{
  "n_experts": 64,
  "d_expert": 48,
  "hidden_act": "reglu",
  "balance_loss": 0.00898,
  "parallel_block": false,
  "init_std_o": 0.0655,
  "beta2": 0.95,
  "warmup_steps": 298,
  "schedule": "wsd",
  "decay_shape": "linear",
  "batch_tokens": 131072,
  "train_tokens": 421200000,
  "max_steps": 3214
}
Below are experts of layer 5 (counted from 0) of a mixture-of-experts language model. Rows are named router (the router's row for the expert), gate (a neuron's input weights, with its number), up (a neuron's input weights, with its number), down (a neuron's output weights, with its number) and show model dimensions 0-127. Each number is 50 + 15 x the weight over its row's rms, rounded and kept within 0 to 99.
After each expert's rows: "mostly gets" lists some tokens that are sent to it at least half of the time; "comes before" lists some tokens at least twice as common just after its tokens as in all text. This comes from a sample of Wikipedia text that the model never trained on. Tokens count by the router's weight.

# expert 28
router:44 51 55 65 61 75 65 35 57 50 42 17 21 75 73 77 57 55 66 51 70 47 70 59 49 53 27 60 51 52 71 38 35 59 53 34 37 71 58 57 49 42 40 78 74 77 61 57 65 55 32 63 36 76 52 61 43 57 38 35 76 49 24 59 33 36 60 46 64 77 38 81 60 61 51 54 64 53 52 60 35 63 37 43 43 53 38 27 57 56 39 55 72 84 50 63 23 75 49 53 56 34 57 69 23 49 49 57 34 47 62 62 52 43 48 71 48 65 40 75 37 60 31 46 58 79 48 26
gate0:47 62 47 17 60 58 48 32 66 36 73 37 45 70 57 31 49 51 49 69 51 43 45 21 47 63 28 28 45 13 55 49 68 49 30 56 31 55 87 58 51 40 37 47 57 49 65 47 46 83 31 74 49 47 31 36 62 42 35 63 15 52 53 45 65 31 43 46 52 51 38 60 50 40 51 51 40 38 52 58 55 69 33 42 44 41 53 13 34 32 40 85 51 56 34 36 52 59 50 77 75 63 71 59 38 44 59 25 50 68 59 61 49 55 77 35 47 37 65 29 52 34 11 58 65 59 45 50
up0:30 62 60 80 15 55 30 36 52 28 60 55 58 61 53 49 65 66 30 63 63 67 49 51 68 25 49 69 49 55 54 39 44 60 44 35 33 52 57 67 53 72 35 34 34 39 40 28 36 66 32 49 46 52 60 36 46 82 51 43 50 65 31 65 29 31 25 46 24 42 42 36 71 53 73 31 57 60 66 46 49 80 67 66 84 53 55 46 23 39 82 79 43 68 68 15 55 37 44 61 58 47 54 50 26 61 41 31 38 49 58 52 49 47 52 65 45 50 14 53 55 35 51 44 54 47 58 33
down0:59 42 57 53 30 47 64 38 59 64 35 53 41 43 49 66 56 50 43 24 21 92 28 79 58 52 55 40 48 70 31 38 59 54 35 31 49 53 15 18 41 29 51 64 26 52 38 32 49 53 27 51 65 52 61 68 43 55 58 52 41 38 48 71 54 83 68 45 44 20 44 48 39 45 52 64 44 65 78 69 21 25 61 33 30 59 66 47 62 41 46 66 54 58 66 52 48 73 60 36 49 67 56 42 55 81 72 43 33 80 55 22 67 65 70 47 41 45 56 24 53 40 49 58 38 47 48 54
mostly gets: " mov", " add", "arg", "reet", "ipp", "g"
comes before: "ed", "ing", "es", "er", "ition", "s"

# expert 60
router:50 56 31 43 27 59 76 53 56 44 85 60 62 32 49 46 53 73 52 61 37 56 38 77 64 37 76 51 38 66 47 37 46 79 57 69 40 57 49 74 58 40 34 40 26 54 61 53 39 46 45 79 67 41 68 37 46 61 34 72 34 42 68 66 28 44 59 31 39 20 23 30 53 53 40 55 26 56 61 55 48 36 22 63 34 48 34 40 17 47 37 61 51 42 57 73 42 55 48 45 32 30 43 80 62 35 25 66 59 57 46 85 46 55 34 58 56 66 32 26 67 60 54 53 30 64 43 44
gate0:39 34 38 55 26 45 39 52 05 19 54 52 49 46 56 55 34 54 75 61 46 64 58 38 39 32 79 52 48 41 39 31 47 51 40 49 76 33 62 34 61 52 57 56 53 52 62 53 44 65 32 70 22 71 65 28 27 58 15 49 39 62 28 65 40 29 55 52 31 76 23 52 85 51 54 69 34 53 48 62 63 47 80 71 58 48 49 85 31 67 57 28 45 52 69 49 42 33 41 57 52 54 46 51 45 56 51 74 31 47 37 54 56 52 57 62 21 48 40 42 75 53 72 45 46 74 60 38
up0:61 21 42 54 36 57 74 55 30 47 53 38 56 57 84 53 53 52 76 28 52 35 43 54 45 33 56 62 69 41 51 54 51 55 40 55 67 47 66 58 44 45 23 33 37 28 50 39 40 56 46 60 56 56 34 40 71 85 56 68 63 53 24 35 49 19 44 39 41 56 60 49 62 57 23 71 39 67 58 65 70 21 59 52 25 26 61 60 66 44 42 55 47 72 65 35 59 27 45 62 36 34 54 54 67 74 50 24 62 57 48 59 21 37 57 59 54 34 37 26 49 30 15 25 31 36 42 80
down0:34 55 82 47 32 52 46 31 36 73 44 42 64 58 29 52 40 21 48 47 35 72 62 59 63 60 19 63 28 43 73 40 44 57 47 34 57 30 33 65 15 41 25 48 56 24 42 73 26 42 26 73 61 35 38 63 71 46 55 40 61 55 60 38 60 44 57 31 37 79 44 66 31 50 33 34 54 79 29 40 55 52 38 67 58 68 40 39 43 36 64 65 65 20 84 56 53 44 68 22 62 54 46 49 48 30 30 52 43 44 45 38 43 49 30 35 56 46 40 64 59 35 43 51 65 47 44 73
mostly gets: " not", " can", " def", " Can", " Rep", " Austral"
comes before: " |", ";", " be", "otes", "ada", "%"

# expert 17
router:57 54 30 64 39 15 71 50 48 22 61 50 44 45 57 23 38 72 59 36 17 46 47 56 66 53 51 46 50 50 51 43 57 69 46 32 28 63 60 66 44 69 27 49 14 29 63 51 41 72 57 68 80 68 72 60 58 65 77 59 54 38 55 57 54 72 37 63 56 37 51 44 51 65 63 66 61 41 33 50 64 38 25 46 46 72 51 33 57 43 79 41 23 49 68 54 74 48 44 65 59 58 56 73 71 32 29 31 44 49 32 36 16 22 50 49 35 52 69 41 41 43 56 68 36 37 38 40
gate0:63 38 68 30 63 58 54 35 38 70 39 48 64 42 46 58 54 45 38 33 60 28 37 52 53 34 26 41 39 64 57 34 59 83 43 41 46 51 53 39 67 29 71 31 62 56 46 34 53 40 28 26 36 63 26 52 65 27 34 64 59 39 55 90 69 34 05 25 58 22 30 66 51 45 57 44 63 20 39 71 45 38 47 55 36 46 36 56 53 47 32 63 59 41 43 55 49 39 59 40 59 43 65 41 46 62 71 50 57 30 52 58 57 70 37 16 80 49 56 68 72 62 59 58 72 26 41 64
up0:20 71 49 75 63 47 41 74 36 42 51 38 30 42 52 56 35 42 47 65 38 65 77 51 36 48 61 47 49 49 52 63 33 31 49 76 72 32 46 48 39 75 30 63 48 58 24 50 44 53 66 81 52 36 68 70 33 68 71 44 17 43 47 19 09 51 73 61 45 81 80 44 29 62 58 42 48 59 61 37 47 64 62 72 56 68 72 41 48 56 44 72 43 60 50 62 41 36 57 55 44 43 38 36 48 40 61 56 33 80 22 46 49 49 60 68 25 39 52 35 64 57 61 54 28 57 66 51
down0:44 40 72 53 58 38 72 75 49 76 43 55 35 50 59 64 39 72 39 51 52 75 43 45 32 48 14 53 62 61 55 40 21 57 37 55 51 37 51 44 28 45 55 39 63 55 48 37 31 43 58 71 60 63 34 64 50 58 48 49 39 49 52 53 53 39 29 50 51 43 38 63 24 42 61 51 36 37 49 63 36 57 85 52 21 28 18 51 62 32 40 47 47 17 74 66 64 45 58 56 50 87 48 65 43 24 45 21 59 56 55 55 80 49 65 59 78 15 43 46 55 28 36 19 40 31 43 40
mostly gets: " him", " −", " +", " her", " –", " Best"
comes before: "0", "1", " ", "2", "3", "6"

# expert 8
router:69 36 35 59 43 39 50 46 43 47 66 51 63 59 40 36 65 21 47 64 52 26 33 19 58 19 61 72 62 59 54 41 48 74 42 25 71 60 35 76 64 48 49 66 75 70 50 46 16 70 26 56 59 39 68 70 40 24 43 44 41 52 43 48 31 22 49 69 51 51 26 44 26 35 44 54 37 48 66 65 46 76 30 27 55 53 66 67 54 64 54 64 57 56 71 78 48 68 58 37 49 29 86 43 54 51 53 62 45 60 80 62 44 62 48 47 42 55 52 36 80 30 43 50 70 53 61 51
gate0:38 67 25 18 91 60 67 51 48 67 37 40 52 53 49 79 66 32 41 18 45 57 63 62 40 49 33 50 45 37 53 83 58 41 49 53 68 60 40 32 59 47 45 61 47 46 75 41 33 43 50 74 41 48 65 62 44 48 50 42 43 51 52 44 49 36 24 61 53 36 60 41 51 58 49 62 34 46 42 82 60 21 18 67 33 55 76 64 31 45 30 40 60 40 57 34 68 63 34 78 59 34 55 60 32 66 51 53 49 61 69 46 14 66 65 49 53 65 68 41 26 73 30 74 58 63 48 33
up0:57 50 63 70 57 43 37 73 70 65 55 66 51 61 52 54 64 61 45 24 82 61 50 55 44 69 54 20 43 72 50 39 49 41 29 15 41 43 17 34 49 92 39 61 54 53 45 48 51 39 43 58 47 66 64 56 17 43 88 59 37 44 30 59 52 59 46 72 58 43 65 41 44 39 55 59 67 54 37 61 58 60 37 48 44 38 45 86 36 79 47 22 78 60 45 69 51 57 41 64 57 23 50 49 30 53 58 61 58 48 63 33 25 61 42 60 61 47 54 67 65 40 60 64 36 32 66 83
down0:79 63 55 25 35 21 47 41 59 47 50 46 51 53 81 64 47 55 69 11 30 56 49 38 51 62 62 36 65 37 51 29 38 82 40 45 60 58 33 42 39 65 37 65 52 58 51 41 60 55 37 61 27 74 65 61 32 52 61 45 44 65 50 46 60 43 35 63 25 26 36 56 52 57 54 70 38 64 55 42 48 53 28 68 70 35 67 45 46 23 58 62 48 44 30 78 66 41 50 46 65 37 38 71 34 50 52 60 29 35 42 63 33 59 46 54 93 54 14 86 60 60 70 63 37 61 45 61
mostly gets: " member", " gen", " name", " list", "ist", " Dist"
comes before: ":", " of", " -", " |\n", "ed", "201"

# expert 15
router:53 28 36 45 48 41 64 43 48 58 50 26 53 61 60 63 44 54 52 64 54 56 77 50 53 27 57 44 61 56 53 32 44 52 24 19 32 37 60 49 60 57 45 51 69 31 61 60 50 42 34 39 77 47 45 32 37 52 52 33 84 38 31 34 53 48 44 57 57 48 55 58 51 60 62 59 43 45 29 55 63 60 67 33 59 49 73 55 71 20 22 55 48 58 53 60 66 20 50 78 91 48 79 73 71 78 30 37 26 31 33 72 90 36 65 41 39 34 65 52 57 39 34 44 32 58 37 50
gate0:70 61 48 58 61 50 34 29 49 62 64 75 76 67 62 76 69 46 62 65 55 30 41 64 54 65 53 61 43 38 24 25 41 49 44 27 49 74 53 41 63 45 49 49 26 56 47 62 35 50 49 08 67 48 71 66 40 59 67 55 62 54 53 44 66 48 55 77 77 42 56 44 54 46 65 40 39 26 59 49 70 36 28 57 58 41 40 46 39 38 62 54 26 29 31 64 87 50 45 98 50 65 48 54 60 58 46 48 58 54 53 64 56 43 61 19 42 38 46 34 21 92 43 63 59 47 50 55
up0:33 73 40 38 60 78 65 66 42 51 67 58 35 53 49 47 49 70 27 38 57 66 61 43 53 30 52 51 44 66 35 32 56 57 39 36 56 88 46 24 43 55 65 65 27 43 61 55 67 72 73 61 53 26 36 41 42 67 28 58 74 27 62 39 57 16 70 39 65 34 39 46 33 56 42 52 70 74 51 55 75 47 34 59 69 53 27 25 50 52 20 56 35 46 39 32 76 43 45 28 46 42 60 35 63 48 31 34 24 42 31 47 56 44 51 52 34 23 60 32 55 57 36 46 43 29 49 21
down0:48 60 63 61 42 62 44 57 47 59 45 70 25 51 41 20 50 69 53 55 53 68 47 59 52 48 41 77 72 42 32 59 45 31 21 45 48 47 70 69 36 62 23 26 46 48 70 48 45 31 22 41 43 33 62 64 39 59 52 44 67 15 86 49 31 75 41 38 45 42 56 79 50 15 83 47 17 14 25 68 40 62 56 40 50 41 50 46 48 56 68 43 41 30 34 53 38 61 50 48 67 50 45 66 56 55 39 41 65 16 50 45 60 42 45 47 30 47 36 45 59 77 34 59 40 39 62 53
mostly gets: " World", " team", " American", " new", " Championship", " football"
comes before: "s", ",", " (", "\n", "'s", " and"

# expert 48
router:47 32 64 62 73 33 67 62 76 52 52 39 18 87 69 37 55 74 35 61 50 24 62 38 41 77 46 21 55 27 41 51 70 47 61 39 46 36 46 42 48 57 57 64 55 63 57 53 81 55 44 56 51 52 42 58 17 34 69 37 54 35 66 33 36 40 60 47 65 45 43 52 50 54 55 78 19 63 55 66 46 68 47 46 30 61 35 36 51 54 32 31 22 29 38 39 47 59 71 46 69 46 28 61 29 67 46 30 26 34 60 35 50 35 84 80 44 44 65 58 70 62 55 48 47 58 56 39
gate0:54 57 92 67 71 63 62 66 53 65 69 50 63 57 39 32 56 62 41 25 62 40 64 20 49 56 31 53 36 50 40 38 68 64 32 58 43 16 41 23 57 63 76 46 50 52 53 45 68 35 55 48 73 78 52 47 54 29 68 62 79 58 62 62 47 31 53 72 39 26 67 58 71 46 60 50 53 31 40 78 52 14 70 60 65 76 44 40 75 39 45 45 37 44 61 40 46 56 53 63 33 35 58 43 43 71 57 66 35 40 56 31 28 66 63 66 56 68 62 32 72 68 63 40 53 61 50 58
up0:40 52 46 29 47 51 48 60 57 45 76 50 37 49 46 27 52 56 36 45 51 40 43 71 72 56 52 51 34 32 57 50 64 65 38 48 30 42 39 41 60 64 79 61 26 68 23 22 37 53 52 52 65 52 72 57 14 38 48 57 53 75 56 58 55 35 41 65 46 46 62 81 33 86 49 62 48 61 58 62 35 26 62 21 66 57 10 56 44 43 33 41 67 44 57 25 52 48 77 45 77 54 45 29 31 65 49 68 24 36 57 61 51 53 62 57 29 30 49 43 58 57 23 64 19 45 26 47
down0:36 79 55 61 51 55 54 74 62 68 19 43 52 52 32 51 58 09 45 40 31 23 63 35 34 38 33 36 47 68 48 63 37 77 60 28 36 30 62 38 11 56 49 69 58 56 68 09 31 56 50 58 50 69 45 20 34 72 67 33 46 55 42 54 64 33 33 33 50 46 64 38 40 34 31 61 45 60 58 66 46 40 52 48 46 52 45 40 57 72 48 36 26 69 43 56 26 47 61 50 50 70 35 29 36 44 53 71 46 57 62 41 59 59 45 57 60 63 45 41 45 32 86 63 54 51 80 52
mostly gets: "ay", "gh", "my", "ink", "aw", " child"
comes before: "a", "i", ",", "er", "o", "an"